{"n_layer": 13, "d_model": 256, "n_experts": 32, "experts_per_token": 2, "d_expert": 64, "d_shared_expert": 128, "activation": "swiglu", "moe_layers": [0, 1, 2, 3, 4, 5, 6, 7, 8, 9, 10, 11, 12], "router_score": "softmax", "normalize_top_k": true, "routed_scale": 1.0, "balance_loss": 0.000777, "balance_bias": true, "router_z_loss": 0.0001, "router_noise": 0.05, "init_std_router": 0.0088, "lr_router": 0.000613, "vocab_size": 29678, "norm": "layernorm", "norm_eps": 1e-06, "tie_embeddings": true, "optimizer": "soap_variant", "lr": 0.00287, "beta1": 0.95, "beta2": 0.99, "grad_clip": 0.5, "batch_tokens": [16384, 32768, 49152], "seq_len": 2048, "train_tokens": 292700000, "steps": 9148, "dataset": "wikipedia_en"}
Below are experts of layer 4 (counted from 0) of a mixture-of-experts language model. Rows are named router (the router's row for the expert), gate (a neuron's input weights, with its number), up (a neuron's input weights, with its number) and show model dimensions 0-255. Each number is 128 + 32 x the weight over its row's rms, rounded and kept within 0 to 255.
After each expert's rows: a language model's description of what the expert responds to. This comes from a sample of Wikipedia text that the model never trained on.

# expert 19
router [141 144 113 119 119  94 171 162  81 131 134 207 115 167 143 133 146 124 113 116 155 168 109 137 175 114 124 141 183 127 105 101 102 106 117 134  90 118 185 125  61  98 108 203 109 153 103 119 182 128 110  59 104 134 158 144  99 151 160 175 171 143 109 146  58  53 147 123 154  97 151 160 115 104 104  81 148  95 159 164 122 143 128 131 176 124 157 159 141 150 146 125 133 124  65 121  84 126 139 130 162 134 142 185 125 119 147 113 125 133 139  60 135 115 210 115 115 138 114 138 147 166 200 103  93 123  84 132  92 162 103 163 100 110 178 150 122  81  57 163 114 111 107 166 155 153  68 115 115 161 125 122 126 173 167 134 194 200 102 120 129 199 126 172 131 125 151 123 106 126 100 132 142 173 139 101 116 108 112  95 142 158 121  79 178 140 106 157 125 169 134 177 104  97 157 115 103 142 100 126 100  77 117  91 117 131 140 150 190 134 168 118 164  49 174 184 149 131 184 132 160 133 155 114 111 157 126 127  97 101 139  97  88 178 187 111 100 153  80 145 118 104 102  95 144   7  70 136 122 153 153 128 120 102 126  91]
gate0 [ 89 132 116 127 114 134 180 136 171  98 229 120 181 159 102 124 126 142 152 152 126 160  92 166 164  98 129  69 152 125 107 136 121 121 140 153 114 145 118 171 102 127 137 145 136  85 106 140 177 136 157  78 122 140 186 191 197 190 123 152 120 103 139 128 154 123 119 128 125 141 173 166 140 136 111 124 116 204 140 148  99  82 128 133 130 160 106  86 165 100  69 142  92 137  64 133  89 191  77  69 134 122  59 106 121 133 149 118 121 138 148 120  95 156 134  98 181 117 134 145 157 119 180 159  89 140  95 164 123 112 160 117 151 153 161 154 109  90  69  99 129 128 171 105 150 146  99 161 166  29 116  91  80  88 145 158 156 187  64 125 147 202 137 137 109 125 148 114 125 145  93 105 157 163  91  91 127 117 145  93 121  84 134 119 117 124 111 166 101 137 118 159 127 149 177 123 160 147 141  97 103  59 102 130 103 103 132 108 104 167  48 149 115 118 134 234 149 121  68  45 137 104 159  85 144 156 118 123  86 121 118 150 131 171 152  85 111 167 133 170 151 137 123  83 148 128 112 139 137  91 141 128  74 162  71 101]
up0 [194 132 160 182 110 134 121 127 143 144 148 116 146 120 151 100  98 156 103 143 125 200 120 102 131 145 109 119 101 105 120 126 131 123 126 104 124 162 163 130  96 149  92 125 138  83 162 113 152  87 189 127 106  85  90 117  99  99 123 121 156 124  88 201 153 157 170  48 158 138 125 138 138 117 139 150 188 130 177 180 124  76 181 117 112 126 123 163 107 114 116 139 118 160 141  90  82 109 142 186 184 124 145 130  77 119 168 166 106 103 139 165  79 109 139 229 143 149 154 123  96 128 159 172 129 131 105 142 132 166 134  88 121 118 103 110 136  90 117 142 143 145  83 154 133 112  68 104 113 168 138  91  76 113 136  91 120 172 182 185 173  99 159 118  98 103 137 102  33 117 169 102 113 142  47 116  98 113 133 119  87 170 182 142 196  86 110 113 106 165  59 133 120 121 127 142  74 126  79 140 186  94 144 120 108 124 123 147 183 150  60 186 118 192 118 168 102 133 175 142  69 171 184 125 112 149 122 140 147  78 144 110 164 133 122  96  87 122 132 130  79 106 117  62 135  85 127  83 142 109 125 100  85 146  67 109]
What it handles: Joining words in names

# expert 24
router [ 95 133  98 166 121 144 175 133  90 164 131 143 118 153 154 163 188 144 177 132 124 174 119 132 137 101 148 123 149 173  45  81 143 111  65 106 101 151 157 158  88  97  96 142 102 141  89 155 156 138 144  80 153 139 146 142  44 155 144 177 113 206 116 164 137  89  88 144 137 120 135 139 143  95 166  83 137  87 105 187  87 154  97 125 150 109 164 143 121 165 124 110 136 124  82 134 100 115 161 143 132 118 158 125 128 136 122 118 141  90 115  80 148 137 161 126 109 179 125 121 129 192 197 108 110 101 113 113  86 127 135 139  77  91 161 126 182  90 119 174 110  83 152 153 167 131  94  92  67 151 135 172  76 237 121 143 199 150 124 143 134 152 185 156 158 114 145 168 139 142  91 193 145 149 139 149 190 117 114 122  90 159 167 108 173 173 147 154 155 116 113 147 161  97 152 100 102 171 139 118 119  89 127 128 109 156 165 147 140 154 125 108 174  90 144 117 119 102 204 167 151 142 129 142  65 153 100 159 112  94 169 106  51 123 167 128  83 111  83 134  94  95  94 127 124  57 105 194 164 149 123 152  79 151  89 126]
gate0 [178 143 138 156 107 108 150 127 120 114 133 143  92 132 155 115 154 185 142 165 103 131 110 125 195  85 147 143 193 131 162 147 163 168 194 116  49  96 172 146 147 111 163 136 122 114  74 186 102  62 124 186 111  92  60 183 121 162 120 119 128  76 137 144 123 140 117 146 168 119  71 133 127  51 121 124 151  59  74  98 118 130 103 120 104 114 101 154  87  82 100 119 156 121 117 153 133  66  76 152 126  98 160 131 133 127  99 143 130 187  82  72 162 135 167 132 115 160 148 107 120 143 102 100  64 168  95  95 155  67 110 142 109 140 167 109 178 147  97 160  66 151 133 164 158 120 139 133 159 150 161 113 136 141 125 162 196 132 156 186 167 151 137 154 149 157 161 110 159 146 147 178 151 174 118 116 180  82 153 101 148 165 115 102 168 153 131 111 142  86 164 149 110  70 118 108 181 100 144 158  95 130 113 141 148 225 177 139 132 145  73  95 131  90 136 126 162 125  64 143  99 124 146 142  98  73 136 134 113  99 117 128  79 134 114  93  81 112 135 136 134 154 137 108 119 116 171 181 200 134  87 131  76 143 138  81]
up0 [137 121 104 127 107  91 136  83 122  97 130 112 111 106 132 140 166 133 166 125 115 106 173 106 182  73 154 186 130 110 148 172 146 125 141 107  73 102 173 169 145 152 139 121 140  77  51 160 155  84  83 162 133 149 100 171 106 186 160 100  97  99 109 126 101 137 117 144 101 120  70 114  96  96  68 180 131 104 112  73 165 124 108 125 113  83  94 195  35  77 130 195 184 112  82 152 143 104 128 170 136 113 130 153 107  93 123 173 152 152 112  98 127  89 158 122 163 138 188  58 134 165 120 121  85 212 128 123 164  84 144 132 100 125 143 103 144 134  68 176  91 190 120 154 150 114 143 108 152 132 168 105 161 100 114 154 194 135 141 169 165 106 130 140 145 159 121 133 180  80 168 169 175 185 153 151 150  94  92  90 170 145 111 148 162 136 136 118 109  97 129 143 126  55 136 103 187 139 113 140 121 177 166 131 142 233 153 113 134 154  56 141 137  86 164 113 147 115 125  98 154 120 100 125 134 113 104 112  94 104 120 156 119 138 161 140  88 143 165 131 138 152 118  78 106 146 127 177 183 101 116 138 121 108 183 131]
What it handles: Line breaks in lists

# expert 11
router [104 169 161 135 110 117 145 181 101 144 114 127 143 162 139 183 185 168 129 129 132 160 116 127 133 113 114 137 198 112 114 113 115 121 120 120 113 175 167 130 103 119  85 148  70 126 135 205 120 112  94  77 164 165 139 119 113 124 184 201 144 190 102 134 114 115 139 191 164 118 126 191 128 125 160  77 184 107 111 216 143 154 101 126 143 107 111 101 133 158 139  76 163 139  96 104  57 156 109  81 185 162 128 162 124 142 150 116 126 154 174 120 163 119 102 115 153 133  89 140 137 165 190 112  76 146  95  71 131 186 121 113  98 101 154  99 163  81 115 171 126 141 144 107 162 176 120 109  72 116 111 128  90 161 131 147 167 124 131 140 106 214 139 171 134  95 179 123  98 153 117 150 110 125 174 189 129 118 102  96 125 114 147  90 163 139 108 155 131  97 133 155  99  82 151  84 113 143 139 139  93  98  84  77 125 127 107 160 161  90 172  88 122 100 118 113 129 167 132 174 103 186 176  83 136 155 158 165 105  94 192  26  78 167 130 145 115 151 110 165 108 107 120  94 132 110 116 141 160  59 180 134 127  78 100 165]
gate0 [ 85  90 120 105 151 102 161 119 113 119 121 125 142  89 121 124 142 151  91 122 133 170 163 118 152 139  73 205 102 161  58 142 125 167 190 101 138 200 126 121 133 113 124 153 105 156 111 144  57 165  83 144 176 142 106 112 155  94  71 115 166 144 119 142 116  97 143 172 127 128  97 135 115 152 186 158 133 112 148 118 130 132 146 168  55  78 155 131 109 139 130 129 139 128 155  56 125 179 126 138 127 160 121 142 192 113  93 152 129  81  87 167 146 151 128 125 123 136 126 114 143 151 122 124  90 153 114 174 125 100 135 135 106 123 134 158  94 149  95 183 163 140 142 136 132 155 166 165 111 113 104 100 154 182 110  75 110  74 117  70 162 139 165 103 132  39 122 215 119 119 100 114 113  69 195 102  76 138 126  87  97  85 102 127 133 147 165 176  89 115  59 135 113 166 114 117 143 119  63 161 125 159 115  94 153 207  84 142 140 109 157 154 133 106 117 102 145 154 123 120 176 146 195 112 138  42 122 112 112 141 135 116  99 137 137 131 152  78 114 101 111 153 144 103 141 184 120 171 117 101 206 171  86  99 223  79]
up0 [132  75  62 152  99 139  51 149 177 149 108  86 132  86 114 147 130 151  91 112 122 124 152 105 189 139 117 119 124  89 134 144 135 135 100 105  94 184 112 111 132 120 124 103 114 151 120 108 162 148 158 114 163 140 136 112 102  94 109  80 185 150 183 117 121 106 112 171 124 122 174 129 158 118 128 119  83 137 104  99 138 145 104 207 139  90  89 180 153 170 125 193 136  85 171  80 110  98 148 170  97 199 143 125 169  69 105 150  89 128 120 140 149 154 148 148 132 141 130  85  64 115  76 114 113 155 154 203 117 105 151 131 177 156 142 153 139 161  87 104 122 109 163 133  76 138 114 135 102 186 147 138  91  82 138  50 129 159 137 150  55 118 177 104 174 119  92 187 103 146  90 154 123 129 144  94 191 130 161 126 167  46 143 149 132 104 108 187  97 128 124  83 107 161 140  91 153 120  94 104 130  76 162 199  63 180 148 134 143 147 168 105 170 167 112 122  97  70  93  91 163 203 169 117  61 100 115 157 160 113 161  88 106 113 131 110 102 141 144 164 119  98 158 134 140 148 147  97 168 166 108 129 145 119 104 140]
What it handles: Verbs and following prepositions

# expert 29
router [ 97 113 137 156  74 142 192 137  80 154 129 155 148  97 219 140 135 125 134 133  90 180 122 162  97 102 178 125 155 150 114  83 125 108 105 107 119 176 173 132  86 122 150 128  97 180 137 123 122 146 119  89 117 165 165 105 104 149 195 150 116 172  97 170 128  65 105 119 160 115 112 179  94 108 155  93 144 126 118 153  78 155 100 107 155 118 171 104 160 118 164 119 166 108 103  92  94 150 129 110 170 144 156 161 147 176 121  95 133 141 162  70 108 106 113 161 175 121  95 128 118 148 174 138  84  95 104  98 106 159 143 156 124 114 158 144 171  76  74 126 108 111 147 115 197 200  98  79 101 201 117  95  74 170 138 117 192 135  51 134 155 173 136 178 144 133 201 149 159 140  99 144 141 145  91 156 157 198  92  83 117 140 132 111 193  99 185 148 190 153 143 162 140 101 140 105 110 147 150 130 124  92 115 134 115 117 100 144 129 138 148 105 154  58 112 153 115 113 163 153 153 117 157 111 111 132 186 177 102  90 161 109  88 116 137 106  90 153 101 136 163  94 153 107 157  68  85 176 126 141 186 205 104 112 155 111]
gate0 [137  87 132 142 128 106 109 142 121 138 164  91 108  74  66 133 190 170 201 104 137 126 108 133  81 141 174  86 178 141 117 122 176 109 102 103 143 159 195  95 158 137 166 175  90 187 169 106  91  95  98  71 140 140  90 181 157 123 161 132  91 109 139 144 102 103 115 152 149 150 130 131 173 112 104 115 149 124 164 131 129 128 179 167 112 142 136  57 124 149 104 123 149 104 109 158  53 128 158 187 118 122 111 171 107 141 106 115  74 133 133  86  89  85 105 169 124 160  78 105 126 109 162 123 152 106  98 146 152  82 129 208  93 111 143 149 127  90 132 146 171 121 106 101 180 111 135 129 141 105 218 112 144 163 162 156 177 133  93 192 131 131 130 140 161  97 127 109 145 125 109 144 154 133 136 128  63 153 205 135 182 142 154 120 177 130  86 102 139 113 116 147  79 124 102 116 185 113 145  55 151 177 156  78 139 115 110  54 193 150 190 105 155 107  97 131 125  68 175 100 120 126 195  89 152 150 173 128  94 135 139 125  93 121 108 134 127 113 157 132 160 123  59 162 118  84 126 145 107 129 150  95  80 159 181 108]
up0 [ 97  96 162 154 113 157 122  79 106  78 148 126 103 174  47 146 183 158 114  99 123 151 102 130 136 106 132 146  92 119  90 145 163  98 125 102 145 114  63 121 100 136  84 111 159 126  97 119 158 138 141 153 117 172  95 126  94 160 171  91 106 121 162 111  67 117  82 112 120 167  95 164 126 117 142  85 117 177  46  92  79 180 129 151 142 113  99 120 163 123 123 101  86 144 127 116 149 121 161 113 160 150  97 163 173  98  69 110  64 104 178  74 115 150  62 200 119 140 112 130 121 108 169  62 164  72 161 140 138 136 163 161  93 131  96 152  72 119 123 177 109  90 132 135 121 170 118 123 157 125 119 130 115 146 183 104 139 114 110 102 176 110 165  98 137 117 107 118 108 127 198 153  85 156 131 128 135  81 133 126 145 173  98  99 168 149 104 147 153 150  73 117 137 138  89 110 189 148 121 110 159 152 171 121 134 147 130  66 109 202 148 104 184 153 172 160  92 158 217 116 149  70  90 126  77 124 175 123 151 120 144 190 103  85  67 110 115 150 154  96 107 152 127 124 165 148 160 176 152 158 159  68 159 148  83 169]
What it handles: Prepositions of time and place

# expert 14
router [104 129 112 192 112 127 166 160  66 205 110 130 117  92 118 166 166 164 136 111 122 195 112 156 123 131 134 114 157 160  74 100  90  91 110 151 122 149 189 116 114 105 138 173 105 151 135 159 100 110 120  94 134 144 162 126  67 134 152 193 113 128  79 153 104  91  71 137 170 120 113 171 147 110 168  66 153 131 123 170  93 143 125  93 194  72 131 131 117 164 110  95 155 131 104  85  76 149 103 119 143 123 177 120 112 142 115  92 151 144 141 136 108 128 142 127 126 122 129 118 136 127 152 106  57 116  86 110  70 142 113  98  98 132 207 188 157 102 125 178 129 100 151 118 124 168  82  76 108 189 161 127 138 142 111 122 200 160 111 123 179 130 169 190 101 116 144 148 108 162  95 126 172 143 145 144 173 167 101  67  91 141 109 126 139 150 170 164 137 195 111 160 106  85 135  80 103 177 131 149 147  95 138  76 150 112 157 141 123 154 139  98 111 116 177 133 159 110 167 160 144 152 162  79  84 207 123 137 107 140 146 129  70 210 149 113  59 112  95 134 135  68  99  95 186 120  98 152 168 153 156 180 167 112 147 135]
gate0 [ 90 130 191  99 116 118 116 122 107 148 150 132 123 135 186 103 100 170  78 149 126 103  92 101  46 141 122 131 128 129 113 112  90 123 145  80 153 120 154 197 182 176 131 120 102 105  84 115 126  89 167  46 140 150 120 153 134 178 110 200 112 103 104 129 169  95 112 150  89 130  91 154 166 130 162  77 154 111 140 130 114 108 114 111 120 136 154  52 163 146 146  96  75 155 169  75 104 159 106 113  94  91 130 148  95 196 192 157 147 126 171 114 155  96 153 108 139 120 117 133 101 133 117 123 162 181 102 125 121 153 121 191 121  69 170 127 139 174 129 171 165 173 172 128  62 117 169  77  58 111 158 127 176 147 138 102 134 150 102 163 145 127 104 124  97 117 187 125 155 142 153 130 114 135 155 106 101 108 141 130  94 137 141 116 103  80  97  97 103 148 147 168 147 165 113  58 111 190 170  85 125 191 188 156 141 110 156  98  89 132 187 118 155  63 155 123 123 177 162 194  72  87 167 115 181  80 120 154 111 128  92 148 117  86 134 172 168 161 143 146 114  92 109  86  81 154 116 125 156  90 132 114 140 153  80 134]
up0 [112 123 157 139 162 160 127  58 146 170 102 138 135  94  80 104 151 128  66  96 137 133 105 149 121 136 164  94 152 170  74 120 127 152 133 161 164  93 154 159 186 114 119 145 120 119 127 124 132 117 107 138 130 152 101 131  95 115 142 136 118 102 116 104 185 115  66 144 113 199 134 184 123 103 180 116  97 162 133 121 130  69 119 145 182 140 173  69 129 143  85  74 109 192 170  96  60 143 108 103 105 127 142 145 149 105 122 105 150  91  60 147  95 109 124 114  66 142 142 185 110 194  98 140  83 155 109 176 100 169  95 187  87 103 213 190 131 154 120 168 140 115 125  39 100 109 104 105 123 121 160 158 151  51 100  75 142 163 125 155 158 103  94 154 114  86 120 138 119 190 114 150 118 146 164 150 110 121 158 150 157 122 117 192 109 113 106 140 145 158 116 122 114 149 119  72 139 131 101 122 156 153 125  41 191 103 125 109  98 137 174 142  75 152  61 128 159 132 149 182 123 104 176 199 141 143 146  74 152 158  69 163 107 140 126  95 115 176 108 112 135 116 130 110 149 147 149  74 120 173 135  86 157 145 126 123]
What it handles: Institution name heads

# expert 1
router [ 72 123 108 195  77  81 143 112  43 132 117 173 120 135 179 144 153 183 151 101 109 172 130 162 154 114 130 113 163  98  97  83  89 117 133 123  91 122 138 144  92  91 142 153  87 188 130 159 142 133 123 120  85 109 190 136  82 110 155 154 133 155 108 169 138  42 102 153 175 147 143 171 122  84 146 124 146  90 113 177 136 152 120 123 205  83 122 141  96 165 143 112 154  97 105 126 116 222 134 110 123 149 107 132 141 145 121 136 124  62 165  97 138 127 148 112 136 132  93 111  91 166 189  75 101 128 107  99  99 171 122 148  81 119 167 158 137  91 104 175 120 120 118 109 156 166  77 120  98 124 153 137 142 160 147 122 186 112 125 106 159 188 127 192 138 136 178 122 180 140  88 145 122 122 161 126 121 164  94 110 116  82 149 111 146 101 117 163 176 153 124 216 120  94 179  88  91 165 114  99  92 114  87  98 100 125 139 163 130 132 168 105 144  76 206 139 167 121 137 165 128 140 183 130  98 181 139 128  91 146 176  88  86 165 146 120  95 124 104 175 121 130 143 123 157  38  89 161 163  91 177 162 155 118 102 119]
gate1 [ 93 155 166 156 140 165 179 161 118 109 119 132 158 117 117 113 108 114 159 114 119  79 118 147 127  55 173 106 130 196 138  55 221  82  68 146 102  98 133 180 155 179  92 143  75 167 138 152 150 136 155 151 155  90 201 135 151 125 155 129 143  89  58 130  98 151 155 204 181 137 111 174 146 184 148 106 134  84 118 117 163  62 183 131  75  60  67 136 120 190 122  98 124 139  74  88 113 158  70 139 115 169 138 125 137 100 123  78  78 100 104  91  95  76 130  75 105 137 142 171 104 163 160 154 126  79 126 130 188 141 143 162  95  79 136  73 133 140 120 176 110 135 152 112 105 134 111 147 134  85  91 152 198 128  87 113 147 105 121 145  89 129  99 153 162 132 163 146 128 152  64 150 127 141 171 162 133 128 124 114 128 114 133 109 174  40 167  91  90 152 127 142 146 108  97 104  85 111 152 110 149 108 106 147  92 136 133 157  82 187 127  62 124 151 144 141 164 146 114 138 139 159 112 149 108 137 136  96 139 115 124 127 101  92 136 122 134 109 178  98 185 159  70  83 122 148 118 138 136 133  99 145 101 140 112 112]
up1 [211  58  93  82  88  94 129 100 185 134 168 134  85  93  88 158 134 172 141 124 145 165 132 142  91 172 134 169 151 137  63 178 103 153  85 105 125 171  84 132  55 184 102 148 132  76 128 203 111  73  95 144 124 203  90  87 141  94  94 149 112 117 148 118  99 141 183 121 106 159 132  97  61 122 136 135 139 127  93 136 120 195  92 123 140 168 106 127 122 114 148 189 105 101 162 170 121 115 164 128 171 122 176 136 110 170 209 152 149 116 106 159 104 148 159 202 109 103 149 101 109 154 145  91 144 201 108 102  57  82 135 111 173 142 162 124 173 125 150 135 175  81  86 154 184 135 125 146 118 136 156 112 119 132 136 125 111 111 159  93  93  94  85 103 129 109 119 137 135 151 123 191  80 128 171 159 166  99 100 144  93 132 152 134  82 170  81 136 160  77 122 159 149 156 180 139 126 160  92  70 100 136 128 119 165 150 122  83 198 148 149 139 126 116  89 109 147 126 138 133 148 167 129 106  90 116  99 120 170 146 121 167  86 129 153 152 114  86 110 158  74 111 192 167 115 152 153 101 138 116 117 108 125 121 153 143]
What it handles: Opening brackets and quotes

# expert 4
router [ 87 186 104 138 109  80 164 134 113 157  84 126 114 123 231 186 147 152 142 136  96 188 120 162 150  81 153 115 166 151 116 107 115 111  98 122  92 167 136 164  95  54 136 137 109 132 124 122 160 129 160  94 107 182 161 160  57 157 147 172 175 145  89 171  79  99 141 123 165  86 126 160 164 122 143  90 158  76 125 141  69 185 120 169 160 109 140 171 167 134 125 105 149 121 105  68 127 124  89 122 140 104 122 154 106 149 108 136 110 122 185 138 159  97 130 140 123 171 119 124 145 121 159 117  81  98 111  90  80 163 143 102  81  91 169 149 176  87 116 126 127  98 175 166 156 183  62 101  72 179 116 108  96 191 146 165 144 117  89 130 108 160 159 172 135  99 150 162 168 164 124 128 127 192 145 137 139 163 117  55 112 114 173  95 137 118 119 150 149 161 123 129 121  90 215  96 139 156  96 178 140  64 109 141 133 155  98 203 172 136 151 106 157  95 153 153 172 154 152 132 127 153 142  83  91 152 119 156 138 106 129  91  48 154 146 117  95 154  73 142 143 109 134 105 150  96  92 148 149 119 149 117 150  81  90 120]
gate1 [132 117 168 161 122  95 114 142 145 159  89 139 106 150 140 145 125 128 117 131  95 110 126 157  99  84 114 144  98 118 122  98 145 125 143 171  52  34  90 103 203  52  75 167  98  74 151 126  69 127 159 170 123 165 141 115 154 158 124  77 126 201 141 160 169 132 118 151 175 128 130 132 149 169 152  87 115 143 147 106 177 113 172 106 114  82 128 173 140 134 151 186 118 109 113  72 151 110  87 108 190  99  91 141 153 150 116 114 136 115  88 117 174  81 146 120 124 129 111  97 137 143 109 149 125 181  81 183  63 113  81 108 134 115 128 153 101 117 137  69 110 129 193  73 160 142 105 145 120 116  86  72 150 124 106 140 111  43 218 165 131 162  84 126 159 118 124 136 126  66  97 179 143  98 184 110 125  99  91  94 152 128 101  90 138 123 186 130 155  90 131 143 151 106 168 120 149  46 133 119 123 114 136 109 126 148  92 130 134 140 151 124 140  75 143 173 146 162 155 129 127 140 130 176 129  62 159  97 109 105 186  98 134 124 186 110  37 126 132 154 154 106 103 160 164 127 162 129 163 130 118 187 112 106 117 166]
up1 [125 106 139 128 125 194  85 141 109 139 109 162 121 126  99  54 146 115 167  65 169 145 141 125 114 172 147 127 176 162 179 134 124 172  88 137 169 168 136 197 130 177 111 144  93 138 115 188 150 141 115  85 168 116  61 113 153 102 112 194 165  65 135 115 123 106 154 115 137 125 141 114  56 116  96 165 163 135 114 135  78 104 125 150 104 167 169  67 175 134 175 101 138 145 139 173  72 103 143  75  83 179  88 130 140 194 155 169 125 126 170 129 100 186 107 168 147 112 152 181 134 135 148 123 154  78 154  91 109 142 142 160 107  91 157 125 159 211 133 138 135 137 134 118 112 152 177 114 151 120 130 130 173 138 127  99 174 181 107  44  91 131 136  99 146 116 119 132 117 167 110  95 136  71  39 172 127 135 145 118 118 118 143 159 125 112 104 126 111 107 108  73 101  71  70 143  48 190 117  95 164  84 110 149 156 127 120  72 114 120 142 122 109 123 183 104  86  81 106 184 140 127 122 125 163 152 140 117 128 140  82 118 158  76 128 117 140 126 172 122 124 125 129  90  67 133 118 193  84 107 119 103 118 160 132  99]
What it handles: Digits in measurements

# expert 23
router [103 161  99 152  76 105 139 113 104 145  89 173 108 113 153 157 144 173 157  82 121 160 129 130 135 121  91  90 169 149 121 116 136 119 130 147  65 142 163 155  53  99  85 139 118 159 142 154 167 157 108  67 157 154 154 135  92 143 147 153 129 197 127 194  99 101 118 130 149  81 101 196 142  99 121  82 158 131 136 141  91 146  62 108 146 104 179 154 139 133 129 104 186 170  90  98 118 161 161 125 167 104 114 188 137 151 108  98 109 125 136 137 151 119 133 134 155 150 103 151 132 165 203  65  99 102 124 115  71 187  66 142  76 117 152 152 135  81  99 141  90  98 142 131 145 144  96  72  79 148 145 123 134 165 148 127 161 176 136 114 185 175 182 144 138 118 212 124 115 135  84 158 142 138 126 154 198 151  91  97  95 113 140 110 166 113 120 167 164 157 125 143 124  83 187  87  61 177 105 153 153  89 124 129 134 131 165 146 196 149 135 105 145  57 147 146 184 132 158 167 113 124 152 130 101 194 115 145 114 120 171 130  76 163 140  77 122 113  89 164  97  93  81  89 141  80 108 141 177 101 166 124 128 105  70 126]
gate0 [  4 133  60 140  97 145 180 110 118  59 123 157  79 143  94  98 160 107 155  96 167 113 164 105 110 149 148 163 114  81 135 113  88 131 121 167 123 141 132 134 129 139 107 149  74 122 149 151 113 165 111 118 116 125  78 150 112 150 145 148 117 173 197 146 155 143 123 216  90 133 142 120  69 105 117 105 133 158 183 146 151  82 120  93 151 130 154 163 144 111  91 161 147 167  99 191 110 126 174 107  84  51  94  99  73 149 139 123 131 134 102 134  95 112 136 116 107 157  78 180 132 151 145 171 141 165 116  98 114 139 107 154 118 103 175  93 147  90 186 129 157 103 103 127  92  93 119  48 148 116 114 179 127 134 127 154 150 156 163 107 157 120 161 133 151 136 132 145 125 154 113 186 164 161 120  74 169 116 130 123 139 135 138 163 138  77 167 108  95 103 169 116 173 189 126 138 132 163 226 170 138 142 104 133 111 153 110 208 181 105 134 122 130  86 160 159 144  97 128 165  74 131 101  89 111 101 102 116  92  98 188  72 108 111 112  95 127 122 152 131 114 143 110 121  96 185 101 167 206 115  79 163 128 155 108 162]
up0 [234 118  98 119 163 136  69 148 188 136 106 143 134  61 183 119 139 117 101 140 128  96 118 125 160  47 104  68 108 188 119 158 103  95 111  67 162 188  70 107 102 125 125 144 133  93 143 135 182  82 140  92 142 147 152  95 178 115 144 148  96 195 198 126 139 132 140 104 151  81  99 131 110 174 182 104  87  85 120  84 119  99 101 106  93 166 137 131 185 141 176  96 131  81 116  93  97 138 126 149 144 196 102  86 105 140 162 162  97 131 163 167 144 100 120  74 148 161 109  80 136 165 131 107 135 161  96 166 161 152 138 140 161 146 157 123 117 131 152 106 131 177 142 141 100 145 112 134 107 104 125 109  68 176  76  70 131 153  76 127 110  92 115 124 106 174  83 140 141 151  78  40 124 146 154 151 136  91 119 155 164 108 124 113 130 122  75 132 141  86 140 195 139 113 135 174 104 128 184 161  93  95 167 146  96  81 185 130  90 119 124 135  93  92  78  92 131 153 133 132 128 106 114 154 112 119 131 137 169  96 117 105 167 148 121  83 104 200  92 153 146 123 160 159 139 159  97  90 121  79 156 130 158 123  88 143]
What it handles: Closing punctuation after parentheticals

# expert 28
router [ 82 163 150 178 135 126 149 150 112 143 123 189 161 128 158 174 163 145 163  74 104 158 133 125  97 113 159 156 173 144 132  68 113  72  80 117  48 186 149 131  64  91  92 185  74 109 130 124  91 153 136 106  91 150 151 170 131 118 187 159 121 127 125 131 171  75 131 141 180 110 136 172 135  89 138  87 154 127 105 170 147 162  91 144 152  81 178  96 144 136 116  98 181 161  93 127  70 182 113  59 207 129 188 180 122 149 120 114 109 125 164 105 143 139 168 136 173 120 100 105 134 176 170 112 103 143  44 111 105 168 143 154  98 112 193 124 151  93  96 155 109  69 142 149 172 141  71  66  99 158 123 149 101 155 109 211 169 154  99 121 159 129 122 177 133 135 175 103 104 148 100 175 131 137 113 172 159 157 104  89 111 117 147  93 145 148  97 153 137 111 100 188 120  54 132  36 110 157 128 163 107  95 114 135 143 122 134 159 146 150 180 104 137  97 152 149 150 169 138 151 152 164 121 111 124 137 123 126 126 138 158 113  98  91 117 119 123 139 130 171 157 113  85  86 178  97  97 139 128 118 145 144 128 119 121 164]
gate1 [133 175 143  92 164 143 163 115  99 179 116 115  68 136 167 165  66 132 133 139 215 119  99 132 110 173 138 103 124 140 165  99 161 125 103 120 113 160 100 115 186 150  84 176 114 137 156 113 143 119 122 113 120 120 218 142 171 111 150 168  93 105  89 181  99 178 125 121  82 100 154  85 169  94 119  95 151 117 148 150 116  93 101 120 132 146 125  67  88 154 122  98  75 189 112 110 128 116 119 121  82 171 165 113 109 116 160 104 100 131 162 174 163  99 181 106 123 203 140  97 122 101 194  69 163 154 118 135  70 136  71 121 112 131 114 114 101 133 195 138 105 126 172 137 146  93 143 102 108 138 104 119  83 146  75  93 206 149 120 140 145  81 155 147  24 181 175 136 126 129  91 188  61 159 101 131 138  89  86 109 147 112 138 113 134 149 129  84 160 114 106 147 111 111 173 102 132 124  99 152 204 132 123 109  89 112 151 106 150 132  93 131 143  89  62  97 161 129 184  64  89  87  65 120 146 140 176 147 144  66 170 137 128 162 130 122 135 151 146 140 159 137 170 144 133 129 119 173  91 115 115 138 129 122 112 118]
up1 [146 107  87 102 172 140 127 118 148 169 127 154 138 131 131 163 112 128 148  84 128 123 116 159 121 145 137 143 170 130 160  90 118 160 109 100 104 156 157 121 127  65  91 171 135 145 116  99 110 143 101 152 128   6 144 122 132 126  84 151 149  74 103  99 100 127  75  88 104 110 182 117 147  80  92 129 128  65 145 120 104 116  71 164  99 142  48  87  74 133 110 198 122 143 131 114 129  84 131  95 142 201 171 144 138 126 169  96 126 113  84 170 134 111 179 173 136 188 147 108 140 136 112  64 125 136 120 150  80 139 159 116 119 132 168 126 133 122 158  97 106 134 176 190 164  70 105 120 200 131 131 119 115 183 144  69 154 155 107 103 172 137 102  60  85 140 141 144 155 102 103 168  99 149 137 183 133  77  95 122 174 115 110 143 144 133 104 121 176 119 194 163 175 105 105  94 144 129  80 151 199 162 175 154 159 139 143 111 137 133 160 136 154  65 106 112 180 118 134  96 133 144 108 194 116 154 144 113 198 116 138 143 128 131  68 135  77 158 107 176 166 205 158 141 108 171 107  85 134 105 141 107  99 151 103  91]
What it handles: Clause-ending punctuation